python train.py --hidden_size=224 --d_shared_expert=0 --router_score="softmax" --routed_scale=1.0 --n_groups=4 --norm="layernorm" --norm_eps=1e-07 --batch_tokens=[65536, 131072] --train_tokens=383700000 --max_steps=4117
Below are experts of layer 2 (counted from 0) of a mixture-of-experts language model. Rows are named router (the router's row for the expert), down (a neuron's output weights, with its number) and show model dimensions 128-159. Each number is 128 + 24 x the weight over its row's rms, rounded and kept within 0 to 255.
Before each expert's rows: "comes before" lists some tokens at least twice as common just after its tokens as in all text. This comes from a sample of Wikipedia text that the model never trained on. Tokens count by the router's weight.

# expert 43
comes before: ":", " of", " by", " name", " /", ")"
router [ 93 155  99 112  95 137 105 107 103 123 133 181 132 166 139 127  94 112  60 123  85 140 122 109 113 133 119  84  93 140 183 157]
down0 [181 114  94 165 126 125 132 112 149 128 128 126 123  87 136 129 137 140 120  60 131 137 100 119 134 134 163 114 158 128 135 158]
down1 [109 145 114 136 132 143 125 130 153 141 148 119 134  68 123 181 123 132 150 128 126 100 188 130 126 128 108 141 165  83 178  78]
down2 [127 169 126  68 126 120 101 135 184 130 147 125  94 122 143 128 161 132 133 120 123  98 118 138 130 184 157  91 134 120 124 120]
down3 [142 120 127 139 164 137 123  84 128 144 133 159 104 129  86 129 145 138 148 125 152 117 167 131 125 121 153 146 121 126 124 164]
down4 [127 131  98 166 105  90 104 144 118 122 172 127 125 121  71 121 124 102 110 129 122 149 165 139 146 124  65 133 132 143  90 136]
down5 [138 169 123 111 141 106 108 125 180 142 134 171 147 168 160  92 130 139  93 148 109 126 126 158 158 150  76 131 128 122 174 125]
down6 [111 133 129 133 132 121 121 133 139 139 186 107  78 120  89 131 123 126 163 149 145 154 123 161 127 119 106 161  80 123 132 108]
down7 [130 140  83 149 150 140  91 130 127 150 125 125 104 114 180 129 127 105 127 114  83 107 146 128 115 142 116  93 101 119  72 169]
down8 [ 95 128 104 125 116 165 136 127 124 128 127 131 131 106 139 122 123 152 163 147 128 128 141 125 126  73 220 102 126 141 101 124]
down9 [157 163 166 123 125 127 125 112 106 129 144 125 152 119 183 115  83 101 157 142 143 107 141 115 111 136 158 123 124  87 127 129]
down10 [125 129 188 157 105 144 151  64  71 116 170 139 140  81 121 118 140 165 119 130 144 130 132 143 123  81 123  82 141 115 126 143]

# expert 46
comes before: "|", "\n", "-", "==", "The", "==="
router [134 139 109 110 116 118 168 125 133 128  89 101 155 155 117 133 114  99 141 116 132  98 108 174 118 112 111 110  85 148  97 132]
down0 [109 137 124 122 152 102 133 110 121 121 103 109 124 113  91 130 152 127 180 139 160  89 145 158 106 132  83  98 152 128 105 100]
down1 [128  86 142 127 139 126  80 122 109 157 157 126 128 151 138 128 155 108 139 109 155  90 141 136 133 121 140 119 124 168  92 119]
down2 [133 124 171 130 123 124 136 119 175 126 102  98 124 152 161 133 163 128 124 105 149 164 124 121 143 127  56 122 133  90 110 125]
down3 [182 129 171 127 103 125 126 113 130 135  98 106 149 146 180 111 137 127 129 114  92 119  81 121 139 133 126  68  95 147 148 144]
down4 [116 123  75 113 107 150 143 126  97 112 151  86 119 130 129 132 127 129 134 134 148 125  97 124  99  75 120 175 168 136 120  69]
down5 [163 131 158 120  84 144 118 126 141 120 127 132 143 150 103  81 127 133 156 140 143  82 103 114 123 135 168 126  85 150 147 160]
down6 [130 110 120 130 128 177 126 136 139 101 137 132 156 130 129 126 189 120 144 145 131 100 104 121 138  57 131 136 164 131 119 152]
down7 [ 88 136 135 125 136 128 105 152 119  70 124 169 128 142 109 122 109 150  97 104 100 131 161 115 162 141 110 127 112 124 151 147]
down8 [169 150 115 132 117 125 118 177 167 131 126 117 126  91  87 125 124 149 102 128 203 137 157 104  91 121 139 124 114 126 134 154]
down9 [127 131 176 126  95 124 160 136 113 186 111  83 114  93 139  99 198 102 124 128 137 153 113 152 127 111 141 179 135 174 152 113]
down10 [123  83 136 130 108 131 126  91 140 104 160 111 167 147 124 128 113 184 144 130  48 130 161 109 127 144 203 115 135 146 121 142]

# expert 44
comes before: " the", " his", " a", " their", " birth", " this"
router [120  82 140 137 128 159 141 139  89 155 114  82 108  94 119 144  79 171 144 150 157 152 110 165 146 116 119 153 121 127 103  86]
down0 [121 129 177 167 145 138 132 131  72 129 122 133 140 156 126 115 131  97 137 111  96  98 117 128 134 126 129 101 149 131 111 137]
down1 [119 140 127  63 119 135 106 126 135 131 125 154 137  95 140 130 144  66  83 138 124 119  91 119 112 123  96  88 151 133 165 123]
down2 [134 118 176 174 148 136 147 132 152 134 139 148 139 125 157 135  86  78 109 135 103 117 144  82 126 135 127 133 132 155 152 120]
down3 [113 196 104  81 130 136  97 127 158  97 135 143 119  89 152 113 140 128 138 158 107 119 140 162  80 124 151 133 141 138 116 138]
down4 [143 138 164 156 126 154 149 150 115 111 138  89 137  90 133  87 180 183 139 153  90 146 133 111 119 187 127 129 103 151 120 151]
down5 [121 128 131 130 128 155 120 148  98 120 125 126 175 134 147 111 129 156 135 127 134 100 135 114 126 118 131 117 129  49 131 153]
down6 [146 134 118 149 180 161  97 132 122 106 123  85 121 136 102 136 103 112 173 129 115 128 121 153 164 139 107 103 122 132 111 101]
down7 [164 145 122 106 135 126  98 149 128 121 120 198  71 132 144 149  92 150 133 150 114 195 132 131  96 131 108 121 126 122 138 115]
down8 [130 131 130 116 125 129 130 136 145 148 106 122 123 127 132 114 169 106 127 155 131 124 157 100 165 121 134 102 117 101 133 170]
down9 [ 92 148 113  44 145 138 123 118 101 117  96 125 148 127 173  94 103  96 127 123 138 158 162 132 146 121 149 170 128 122  55 156]
down10 [127 103 120 123 131 113 118 140 163 136  68 117 140 155 126 101 111 119  95 103  90  87 125 117 181 130 100 100 135 109  81 143]

# expert 39
comes before: " (", "\n", " |", " and", " The", " –"
router [175 137 106 115 135 144 127 152 138 105 130 132 101 126 140 158 101 106 158 112  95 146 149 129  81  90 135 146 157 112 169 101]
down0 [102 132 117 151 127 122 156 127  94 128 102 119 122 111 140 133 129  72 128 142  98 146 127 193 135 168 144 173 142  26 159 130]
down1 [123 141 219 121 150  87 121 138 139 132 100 126 136  77 106 125 130 127 129 153 145 108 104 151 137 100  63 132 133 141 104 127]
down2 [179 150  96 125 163 109  97  88 150 102 125 149 103 168  97 128 132  78 145 133 114 136 133 121 127  95 128  95 135 130 134 108]
down3 [154 146 176  89 110 110 171 118 145 144 141 166 133 183 136 133 154 137 122  68 180 128  82 153 132 120 141 168  94 151  85 118]
down4 [156 176 107 124 100 127  68 132  94  95 150 141 113 132 148 147 179 106 146 100 118 103 111 129 133 121  91 118 132  80 129 165]
down5 [142 139 115 108 125 151 120 144 143 109 153 152 114 127 136 153 109 122 177 113 114 185 164 111 135 109 158 127 100 129 154 116]
down6 [150 101 129 102 185 120  90 103 136 130 130 132 116 127 140 107 127 137 133 130 151 132 144 190 155 151 131 169 120 104 147 126]
down7 [126 122 107 150 154 136 151 124 141 104 157  75 127 100 114 134 116 161 112 105 125 122 156 195 138 148 135 137 136 101 102 161]
down8 [118 131 135 129 153  89 122 122 121 130 155 156 138 136 136 136 133 116 149 150 122 129 138 161 119 148 130 131 115 164 132 130]
down9 [144 128 183 153 126 138 131  95 151 116 127 108 140 140 121 129 145 137 125 139  83 143 118 111 150 102  99 126 110 168 150  67]
down10 [122 128 138 182 105 112 130 135 160 132 127  71 114  41  86 142 152 135 133 110 126 114 133 131 134 121  46 132 120 129 145 118]

# expert 40
comes before: " the", " a", " his", " their", " its", " this"
router [ 87  75 138 122 112 161 126 131 110 169 147 105 145 125 145 103 115 170  85 127 117 157  89 165 152 149 113 155  65 150 122 111]
down0 [175  92 123 169 128 118 182 119 117 121 144 125 119 122 118 183 117 105  89  85 111 117 148 143 123 136 132 140 133  94 123 136]
down1 [141 138 138 122 128 125 125 101 112 143 133 163  95 166 121 126 117 112 132 126 117 106 164 124 117 109 133 114 119 161 130  78]
down2 [116 111  94 111  98 194 130 128 141 138 127 129 120 108 138  84  97 164 134 131 149 130 124 119 137 135 105 140 119 117 160 132]
down3 [107 136 140  96  68 135 109 154 117 112 119 123 127 124 147 154 119 102 134 156 108 125 124 130 148 132 141 130 147 138  82 133]
down4 [124 114 106 119 121 140 130 140 140 120 194 136 157 127 149  95 142 143  96 132 146 133 130 149 105 138 142 118 131 170 126 118]
down5 [151 151  97 146 151 133  69 149 149 102  99 145 123 117 146 164 136  99 141 158 123 121 149 108  87 137 129  62 114 127 145 130]
down6 [177 137 136 117 110 132 129 155 106 100 108 131 139 136 128 136 120  85 116 139 146 127 133 156 125 136 130 146 140 156 135 133]
down7 [123 128 109 146  68 124  84 103 108 113 140 122 132 144 130 152 104 114 120 144 111 169 126 116 142 120 152 121 166 143 147 136]
down8 [135 143 130 128 133 133 108 146  76 133 136 114 130 135 151  87 111  97 154 100 123 126 138 129  87 132 155 140 130 135 133 142]
down9 [126 124 136 119 161  93 121 133 131 108 172 147 131 186 106 108 120 123  90 167 144 125 115 100 126 112 124 137 152 151 132 179]
down10 [128 100 123  89 113 181 133 144 165 133 193 153 114  80 131  91 181 138 125 121 141 130 172 126 128 134 125 133 132 128 173 158]

# expert 19
comes before: " |", ".", "–", ",", "th", ";"
router [155 132 109 108 155 168 127 132 136 103 124 127 162  89 133 186  87 111 154 120 135 162  92 149 115 117 137 148 141 139 142 109]
down0 [137 134 132 107 120 120 119 129 215 107 130 121 157 110 165 123 130 128 125 172 115 144 128 129  89 105 123 154 126 114 139 142]
down1 [128 178 138 127 130  80 124  92 126  43  98 162 139 139 129 123 123 119 131 127 127 106 131 102 129 106 127 113 124 130 133 127]
down2 [141 100 135 142 200 124 145 131 167  75 132 151 146 129 165 128 131 128 136 155 104 113 123 122 141 138 142 108 118 153 113 135]
down3 [176 110 119 117 149 135  88 195 147 139 110 130 110  89 147 103 114 120  83 123 122 158 126 124 123 157 126 127 140 128 136 145]
down4 [156 144 102 145  96  97  99 129 149 131 126 103 128 109 121 120 133 124 119 126 137  71 112  91 126 125 123 127 134 131 101 125]
down5 [222 117 121 119 134 133 138 124 140 130 128  92 185 130 124 125 136 134 139 158 129 139 106 158  77 105 158  78  98 121 129 161]
down6 [121 114 144 130 159  87 146 134 106 114  87 159 110 119 141 143 126 140 136 154 140 116 128 162 133 110  91 138 128 139 177 139]
down7 [165 129 156 128 128 130 116 114 111 125 122 144 128 121 163 129 213 107 135 148  95 132 137 140 112 118  96  98  93 129 180 127]
down8 [ 88 147 107 120 124 132 138 114 125 132 125 182 103 139 134 124 182 150 128 116 125 109 139 131 146  97 106 128 127 126 141 172]
down9 [110 137 164  76 101 122 140  99 151 155 109 129 112 167 151 121 140 112 116 112  70 130  98 104 103 129 131 129 140 145 122 119]
down10 [147 128 140 138 139 121  92 120 131 123 136 131 128 141 123 128 134 104 131 117 124 137 176 127 152 150  54 128 143 146 127  98]

# expert 13
comes before: " to", ",", ".", " in", " of", " and"
router [140 133 129 109 121 127 101 116 118 168 141  85 150 117 145  99 196 145 123 115 112 117 156 142 136 115 146 137 163 104 124 100]
down0 [116 126  64 164 131 124 143 153 153 132 147 126  91 120 169 137 139  95 185 158 105 129 128 177 163 119 104 131 145 136 126 131]
down1 [ 88  95 132 128 129 142 108 159  95 139 109 103 146 137 107 134 111 146  91 136 124 128 122 140 153 177  82 112 117 165 160 147]
down2 [128 130 126 145 157 156 107 154 123 128 114 122 147 134 119  92 130 192 126 159 116 140 134 143 142  96  97 130 114  99  96 103]
down3 [ 97 128  66 139 130  87 132 131  94 140 121 181 132 137 111 120 128  79 175 113 126 145 137  96 120 124  92 134 123 107 124  91]
down4 [155 122 141  95 138 129 124  72 132 131 119 137 132 112 139 113 201 145 140 126 121 133 125 125 132 129 130 149 159 105 137 145]
down5 [ 93 129 114  99 120 128  95 139 113 130 107 116 112 129 131  68 107 157 131 170 154 126  90 115 171 104 134 116 116 130 120 126]
down6 [130 135 138 124 149 163 140 115 169 128 142 123 114 127 172 114  94 121  95 148 117 178  77 143 167 123  97 145 157 123 120 158]
down7 [190  96 148 125 132  81 102 123 103 103 122 139 159 150 133 127 121 161 135 139 114 171 149 120  91  88 146  86 109 177 123 108]
down8 [128 122 149  96 137 119 136 128 130 140 193 146 148 182  81 113 104 106 145 128 158 139 133 103 121 119 116 128  85 144 128 109]
down9 [151 165 132 127 126 118 142 153 132 117 130 117 135 117 140 153 171 129 126  79 140 100 128 132  34 131 127 126 103 115 100 132]
down10 [146 175 172 159 135 121 110  97 130 126 168 130 112 121 129  83 119 132 125 164 169 145 128 161 132 126 148 121  98 125 149 125]

# expert 63
comes before: "\n", ":", "-", "==", " ==", " career"
router [132 175 111  97 148 119 121  79 112 147 100 171 145 165 155 169 120 123 139 138 141 140 120 155  80 109 145 107  99 102 141 121]
down0 [153 121 122 104 129 120 125 131 146 116  98 109  73 116  41 142 158 117 142 131 102 113 129 130 132 142 130 129 118 151 111  93]
down1 [184 125 175 129 104 125 127 152 111 132 109 144 130 138 107 131 137 101 118 160 122 108 158 102 136 105 129 136 105 127 129 126]
down2 [129 115 142 138 130 125 114  96 130 120  87 139 141 208 121 158 144 155 138  85 142 135 181 123 132 157 168 128 166 157 130 140]
down3 [ 99 133 102 139 141 111 166 102 115  84  89 127 125 126  73 154 141 191 118 138  83 113 149 141 113 153 132 140 106 137  99 126]
down4 [140 129 139 133 119 119 122 124 120 164 128 135 134  95 119  68 112 130 118 147 154 126 115 117 110 120 148 123 106 128  81 117]
down5 [ 99 134 128 143 109  91 129 171 130 144 118 100 166 126 124 120 125  74 116 131 143 102 118 129 164 134 145 138 110 119 127 105]
down6 [ 87 122 139 118 117 160  99 125 142 154 126 101  69 166 170 143 128 140 168 121 122 108 106 165 158 168 101 148 117 155 149 122]
down7 [138 129 122 144 114 123 137 137 134 134 174 119 120  96 149 177  98 136 144 110 117 138 130 133 137  99 124 124 122 125 140 112]
down8 [123  85 164 151 107 146 105 165 148 174 149  84 129 117 114 125 192 141  57 126  92 123 121 132 156 156 171 151 117 115  92 125]
down9 [117 117 128 124 122 182 119 130 131 140 153 139 130 119  68 118 123 112 107 134 123 134 116  89 142 146 133 124 139 142 113 130]
down10 [119 130 125 138 130 104 128 162  99 122 152 107 137 137  97 142 111 142 132 131 129 105 128 185 131 144  82 126 120 117 124 101]

# expert 59
comes before: "\n", " |", " The", " He", " and", " In"
router [153 149  90 113 133 130 128 102 187 106 148 164 122 107 128 133 118  98 132 189 105 158 162 102  98 122 156 140 128 125 155 116]
down0 [144 102 127 143 132 105 120 141 173 129 104 118 125 118 142 120 125 108 100 120 130 108 127 169 137  83  72 136 135 102 152 155]
down1 [ 81 104  85 133 116 119 140 159 136 116 105  84 140 125 109 116 155 122 118 111 139 117  96 145 122 113 138 132 153 101 120 101]
down2 [150 133 119 138 114 132 127 120 129 161 129 127 111 117 133 121 106 106 126  89 191 103 125 136  93  88 117 127 169 133 136  56]
down3 [109 127 146 146 148 151 129 116 118 117 169 115  98 138  78 117 178 136 129 116 167 151 175 175 114 111 124 143 127 174 147 128]
down4 [ 91 124 112 155 118 132 157 145 128 151 152 104 155 112 163 145 119 172  96 145 134  95 126 128 194 122 128 153 139  89 112  76]
down5 [117 157 118 154 136 108 133 128  92 129 134  90 139  92 113 123 118 115 148 161 117 119 130 123 145 128 141 146 126 137 129 135]
down6 [150 127 125 122 100 117  90 123 138 124 138 153 138 118  91 153 151 134 132  83  91 169 142 105 111 142 131 123 118 157 132 146]
down7 [171 139  44 109 162 121 172 134 119 132 143 123 126 120 156 116 142 111  86 130 125 136 127 150 130 125 141 179 129 176 134  97]
down8 [ 83 126 164 127 125 125  98 116 106  90 133 143 119 207  66 140 117 148 127 117 117 140 127 127 154 193 136 117 157 131 110 100]
down9 [106 148 142 154 113 104 145 101 154 141 109 117 136 108 154 128 157 102 105 117 108 137 151 168 148 134 127 192 166 111 136 127]
down10 [ 79 129  74 188 116 127 101 130 125 140 140 130 141 148  68 131 129 138 139 134 151 162 167 115 124 133  95 142 122 124  95 130]

# expert 2
comes before: "\n", " The", " He", " In", " It", "5"
router [189 130  89 111 121 148  95  96 166 134 149 148 118 103 138 133 105  88 105 174 120 139  77 140 104 158 145 139 153 166 136 100]
down0 [130 110 129  74 152 138 135 138 122 122 131 168 117 162 110 128 105  89 147 115 150 122  76 159 129 121 126 168 116 158 150 129]
down1 [127 127  90 134  66 116 129 103 171  88 116 162 148 118 152 163 143 157 128 171 156  76 168 167 155 112 116 119 110 129  98 135]
down2 [114 140 127 142 135 115 126 126 116 140 107 124 144 111 165 119 156 124 105 118  74  92 162 138 187 116 122 123 131 134 132 128]
down3 [159 120 196 129 120 155  68 115 119 136 172 133 142 137 122 108 121 152  98  87 104 130 142 122  59 180 134 135 132 149 174  99]
down4 [131 153 137  93 130 133 138 114 122 147 134 120 149 140 121 126 183 127 152 132 119 125 155 117 126 139 140 161 109 140  99 109]
down5 [116 111 123 125  96 131 106 135 128 124 128 118 120 112 145 119 136 105 110 129 137 120 119 122  98 145 133 142 135 137 120 127]
down6 [140  91 162  93 108 130  85  96  52 143 166 112 128 171  93 132 129 124 120 125 143 166 126 100 106 151 145 127 158 168 124 127]
down7 [ 99 125 120 159 118 107 143 113 144 145 130 164 147 149 121  89 130 147 133 172 150 122 155 126 115 169 147  71  99 101 103 113]
down8 [123 118 160 133  92 152 166  86 116 138 100 132 149 143 147 127 151 186 116 142 128 111 127 172 137 156 115 156 134 155 135 130]
down9 [116 118 159 114 125 163 137  66 143 133 153 180 130 102  91 134 184 124 135 172 161 128 122 119 136 131 132 139  92 194 131 139]
down10 [130 140 117 134 145 169 137 114 160 114 166 126 101  95 124 115  89 107 156  85 153 117 102 124  67 158 136 163 133 127 131 134]

# expert 53
comes before: " |", ".", "–", ",", ";", "°"
router [160 159 114 101 173 105 133 134 113 129 146 137 105 124 148 149 118 120 139 139 123 142 107 160 122 146 115 121  96 125 111 119]
down0 [127 139  82 147  82 130 164 126 139 137 131 128 128 128  94 109  93 117 159 110 185 158 127 134 135 149 140 132 129 124 131 131]
down1 [105 120 124 126 123 146 120  78 141 120 137 112 145 120 132  90 152 173 122 127 117 105 128 141 149 125 137 140  76 148 131  83]
down2 [ 83  97 134 158 129 135 131 129 182 134 123 126 128 161 131 103 110 128 119 129 139 119 163  69 130 118 120 103 106 158 144 127]
down3 [192  73 141 117 121 162 115 131 141 154 162 127 106 124 140 155 127 136  97 139 130 171 114 150  84 168 128 169 113 167 172  88]
down4 [129 128 131 129 112  78 129 187 106 103 127 142 133 138 142  84 141 119 151 127 141 145  93  90 136 109 142 123 125  91 117 121]
down5 [173 127 118 115 128 127 127 106 124 129 118 165 116 183 109 132 119 162 111 123  89 131  77 142 131 144 126 129 145 174 127 104]
down6 [175 131 150 111 146 156 154 121 179 135 163 110  75 153 122 124 104 166 130 129 116 122 155 131 122 146 141 142  84 147 140 129]
down7 [133 106 132 120 117  75 104 157 118 156 193  91 144 172 116 125 115 141 130 120 142 134 152 147 165 131 185 126 124 160 127 124]
down8 [114 129 135 132  84 133 106 165 118  65 135 154 119 118 139 135 143 109 129 138 125  95 140 137 127 117 126 134  92 154 159 160]
down9 [119 155 124 155  38 143 107 123 168 113 171 144 107 125 177 147 127  97 124 137 154 121 148 132 136 105 148 157 158 118 136 125]
down10 [126 148 106 136 125 125 150 129 101 158 154 122 119 118 110 127 184 187 198 143 140 125 126 132 168 152 127 130 127 109 125 132]

# expert 8
comes before: " |", ".", ")", ",", "–", ";"
router [ 86 101 102 129 131 168 101 130 148 144 179 113 142 123 132 137 118 130 131 137  99 167 115 158 102 139 131 158 167 108 139 105]
down0 [109 112 172 100 168 128 135 102 136 110 165 151  86 123 122 134 124  68  67 153 125 125 119 166 129 126 121 127  60 124 146 127]
down1 [127 175 126  90  89  72 138 138 152  97 165 161 113 122 136 123 208 135  95 144 102 156 132 125 178 115 128 131 132 117 130 137]
down2 [163 100 140 115 136 123 118 144 147 144  87 150 133 160 180 122 113 134 130 161 116 140 147 159 113 142 106 160 102 117  97 161]
down3 [128 150  62 112 129 114  97  69 142 127 127 142 116 170 163 117 154 144 119 141 129 180 145 103 130 143 179 145 154 177 154 119]
down4 [128 126 137 110 129 141 147 121 129 144 149 160  95  92  97  82  86 131 176 138 137 163  65 192 154 111 127 173 139 120 121 130]
down5 [199 137  83 155 110 100 187 130 153 123 153  94 133 124 150 119 139 110 126 129 124 154 144 133 115 134 126 129 120 152  81 120]
down6 [149 121 101 141 104 119 104 111 115 126 123 168 129 160 113 124  98 121 117 131 117  99 179 128 114 112 112  95 138 137 139 144]
down7 [117 140 123 126 127 137 167 100 115 154 113  95  61 134 123 131 124 131 125  55 120 118 134 137 104 119 134 153 121 164 115 158]
down8 [157 127 144 146 118 123 125 128 129 112 113 108 151 117 108 142 128 190 125 121 128 111 165 119 120 137 132 165 126  96 132 146]
down9 [155  97 138 143 136 132 133 133  99 179 136 128  76 101 116 191 162  98 129 126 120 119 104 126 103 178  99 126 115 182 163 104]
down10 [120 148 145 145 165 147 130 126 109 126 122 127 130 127 157 134 115 115 133 170 114 128 125 113 114 101 100 116  75 156 157 132]

# expert 22
comes before: " |", " (", ";", ")", " -", "\""
router [106 136  94 145 101 119 127 106 155 159 116 148 166 128 135 109 113 152 123 142  73 178  99 153 147 118 145 106 116 130 166 120]
down0 [124 205  86 119 124 130  36 134 125 126 107 144 111 125 101 119 118 119  98 119 101 178 119 131 148  77 113 152 156  97 129 119]
down1 [127 146 157 122 127 129 146 127 128 103 105 113 133 145 122 121 111 133 129 137 127 127 121 140 124 115 135 133 135 126 111 136]
down2 [160  72 134 104 112 113 157 112 114 200 132  96 158 133 124 134 168 130 113 117 158 102 139 128 113 141 134 135 126 124 128 195]
down3 [107  98  83 133  98 141 113 127 126 146 123 123 131 131 127 132 119 135 131 170 102 188 106 114  94 117 127 132 148 141 118 153]
down4 [136 136  80 144 103 129 156 115 107 147  82 151 152 131 152 120 134 122 154 138  84 126 123 158 134 131 122 113 150 151 105 102]
down5 [115 138 111 129 126 122 120 134 122 157 116 126 182 143 146 124 189 128 127 136 104 128 133 154 164 120 134 102  74 132 128 126]
down6 [153 154 100 119 121 107 128 174 115 140  97 127 113  79 112 114 131  95  66 155 118 142  94 113 172 119 142 130 115  26 143 149]
down7 [133 155 141 118 118 118  87  59 158  96 131 145 121 127  87 148 154 143 126 127 144  78 110 107 129 132 150 129 121 136 130 128]
down8 [150 156 162  98 119 146 145 154 126 129 154 122 120 141  83 103  99 130 148 132 134  94 125 191 128 149 151 186 165  49 137 151]
down9 [ 90 127 133 126 126 131 125 122 124 129 133 172  82  65 156 112 136  70 104 162 156 128  59 124 186 138 127  98 147 111 149 120]
down10 [123 114 134 176 144 110 176  90 127 121 111 175 123 154 117 136  63 118 145 129 131 171 124 139 125 124 128 127 128 151 166 148]

# expert 14
comes before: " of", ",", ".", " in", " and", " ("
router [123 101 133 131 136 157 121 113 110 117 135 106 124 155 132 148 111 104 143 153 130 147  93 146 129 124 140 119 155 151 123 107]
down0 [141 143 163  75 129 136 103 115 143 126 137 128 132 127 138 128 126  65 143 126 125 112 114 125  94  68 109  94  76 175  90 192]
down1 [127 107 139 149 174 197 102 125 122 176 107  94 144 112 116 135 153 146 155 134 149 130  90 108 144 107 137 145  59 122 145 134]
down2 [125 177  77 133 145 101 129 120 116 138 179 127 120 152 145 124 122 139 153 111 104 100 128 138 143  85 110 119 128 118 158 154]
down3 [144  63  99 128 126 116 114 164 132 145 114  89 122 129 130 110 123 150 108 119 126 118 129 121 169 107 119 156  57 175 129  95]
down4 [137 147 121  72 104 149 125 128 162 156 115  75 139 137 105 150 141 131 181 150 128 110 128 119  96 148 129 126 113 132 117 136]
down5 [142 150 148 125 121 143  85 118 104 160 138 120 158 131 127 178 119 130 106 151  97 144 129 135 140  61 162 186 129 205 159 129]
down6 [ 87  80 129 167 105 157 123 119 113 144 158 133 110 180  86 127 121 151 127 135 123 123 175  97 125 112 117 118 131  79 128 129]
down7 [115 124 121 125  89 105 144 131 131 119  81 163 153 138 123  90 234 159 127 140 150 102 137 126 177 124 213 144 133  76 125 125]
down8 [116 131 160 129  93 116 129 125 129 147 128 143 150 131 143 105 107 114 139 160 144 121 119 159 131  95 128 130 135 142 110 110]
down9 [130 116 149 123 113 123 103 160  71 126 131 114 141 105 102 116 187 153 125 129 121 135 123 124  88 140  75 128 114 127 167 181]
down10 [121 136 108  81 160 126 109 132 114 129 136 138 132 118 135 124 144 146 157 110 127 166 103 121  61 106  81  95  62 164  82 150]

# expert 28
comes before: " the", " a", " be", " been", " an", " not"
router [ 99 108 173 132 110 138  95 133 111 137 162 123 123 123 125 152 144 148 160 108 123 128 154  72 131 137 124 106 144 138 108 113]
down0 [128 106 136 127 103  94 111 122 138 140 122 137 120 123 119 135 138  76 127 158 108 157  85 115 118 105 174 111 126 113 122 183]
down1 [129  95 113 158 118 140 169 141 128 145 121 113 125 146 170 123 142 124 135 127 127 107 108 117  95  64 142 130 137 108  92  96]
down2 [153 126 178 159 129 153 108 149 129 134 130 160 128  71 159  95 122 152 178  92 100 102 142  84 137 115 152 154  99  90 151 142]
down3 [ 79 141 121 108 128 146  91 132 159 136 163 123 133 102 165 138 129  87 129 126  97 140 121 145 122 111 149 160 154 116 140 146]
down4 [114 145 128 133 125 127 126 123 143 129  99 130 125 156 121 113 167 105 122 121 123 141 117 116  98 128 133 134 108  87 133 157]
down5 [141 140  88 127 117 161 147  85 152 115 103 119 130 106 122 131 131 124 176 128 122 176 115  77  84 106 130 157  88 143 146  66]
down6 [128  92 136 122 115 129 132 122 187 167 114 147  90 123 168 145  90 139 113 164 125 151 109 163 131 114 130 114 128  99 144 108]
down7 [ 91 126 179  82 124 148 119 137 126 132 148 115 151 149  85 136  89  82 126  89 124  76 116 150 147  85  79 119 128 137 138 138]
down8 [116 159 121 130 103 126 142 160 143 113 125 128  64  76 136 117 101 140 124 118 143  85 104 126 134 112 126  50 106 148 126 133]
down9 [129 139 112 149 171  81 112 171 118 123 167 121 125 149  95 134  97  81 170 170 157 128 127 116 133 143 126 141 180 147 102 146]
down10 [115 126 181 116 145 133 121 171 153 121 137 130 134 116 181  83 124 138 156 105 123 112 143 125 134 122 104 129  81 130 145 123]

# expert 50
comes before: " |", "–", ".", ";", ")", ":"
router [129 117 113 135 146 169 107  86 143 121 156 141 120  90 148 134  93 126 170 124 122 124  85 161 100 132 117 141 172 127 111 126]
down0 [110 132 166  77 159 151 209 123 171 148 127 122 107 110 129 136 120 129 143 113 141 128 118 127 164 160  96 121 131 121 137  98]
down1 [135 101 113 127 131 111  95 178 135 137 115  87 120 149 122 128  97 123  80 113  99 119 166 153 137 138  87 107 122  63 125 162]
down2 [133  75 121 119 124 179 129 127 125 140 120 118 135 133 122 134  91  94  94 148 121  81  79 123 124 135 138 160 183 140 121 152]
down3 [130 155 133 127 183 132 131 116 137  94 132  96 108 142 174 118 169 129 109 125 107 125 126 190 113 127 100 107  92 134 162 127]
down4 [123 108 116 161 161 121 128 123  98 121 119 143 121  91 128 121 156 128 177 124 124 128 121 162  88 135 184 125 114 102 153 142]
down5 [136 142 114 155 139 167 117  64 134 150 121 145 122 136 134 147 105 125 111 189 137 140 129 125 166 130 124 135 120  74 125 113]
down6 [117 164 139 101 126 139 136 138 165 127  97 102 116 144 101 106  99 127 119 139 103 141 146 100 132  94 110 133 117  82 173 127]
down7 [149 131 132  89 128 131 131 163 125 140 120 122 128 144 154 130  16 136 138 115 151 103 119  95 104 129 101 116 154 149 126  98]
down8 [167 155  87 136 120 127 121 123  95 127 123 138 101 112 117 135 106 130 128 120 153 152  74 130 111  97 116 131 143 150 151  98]
down9 [102 155 164 123 139 116 121 124  88 103 192 142 128 158 127  51 151 150 158 147  87  99 188 123 127 111 116 131 119 148 137 112]
down10 [121 131 110 134 134 130  88 145 129 141 157 108 114  59 119 129 117  70 117 114 116  86 146 103 128 149 133 134 107 115 115 170]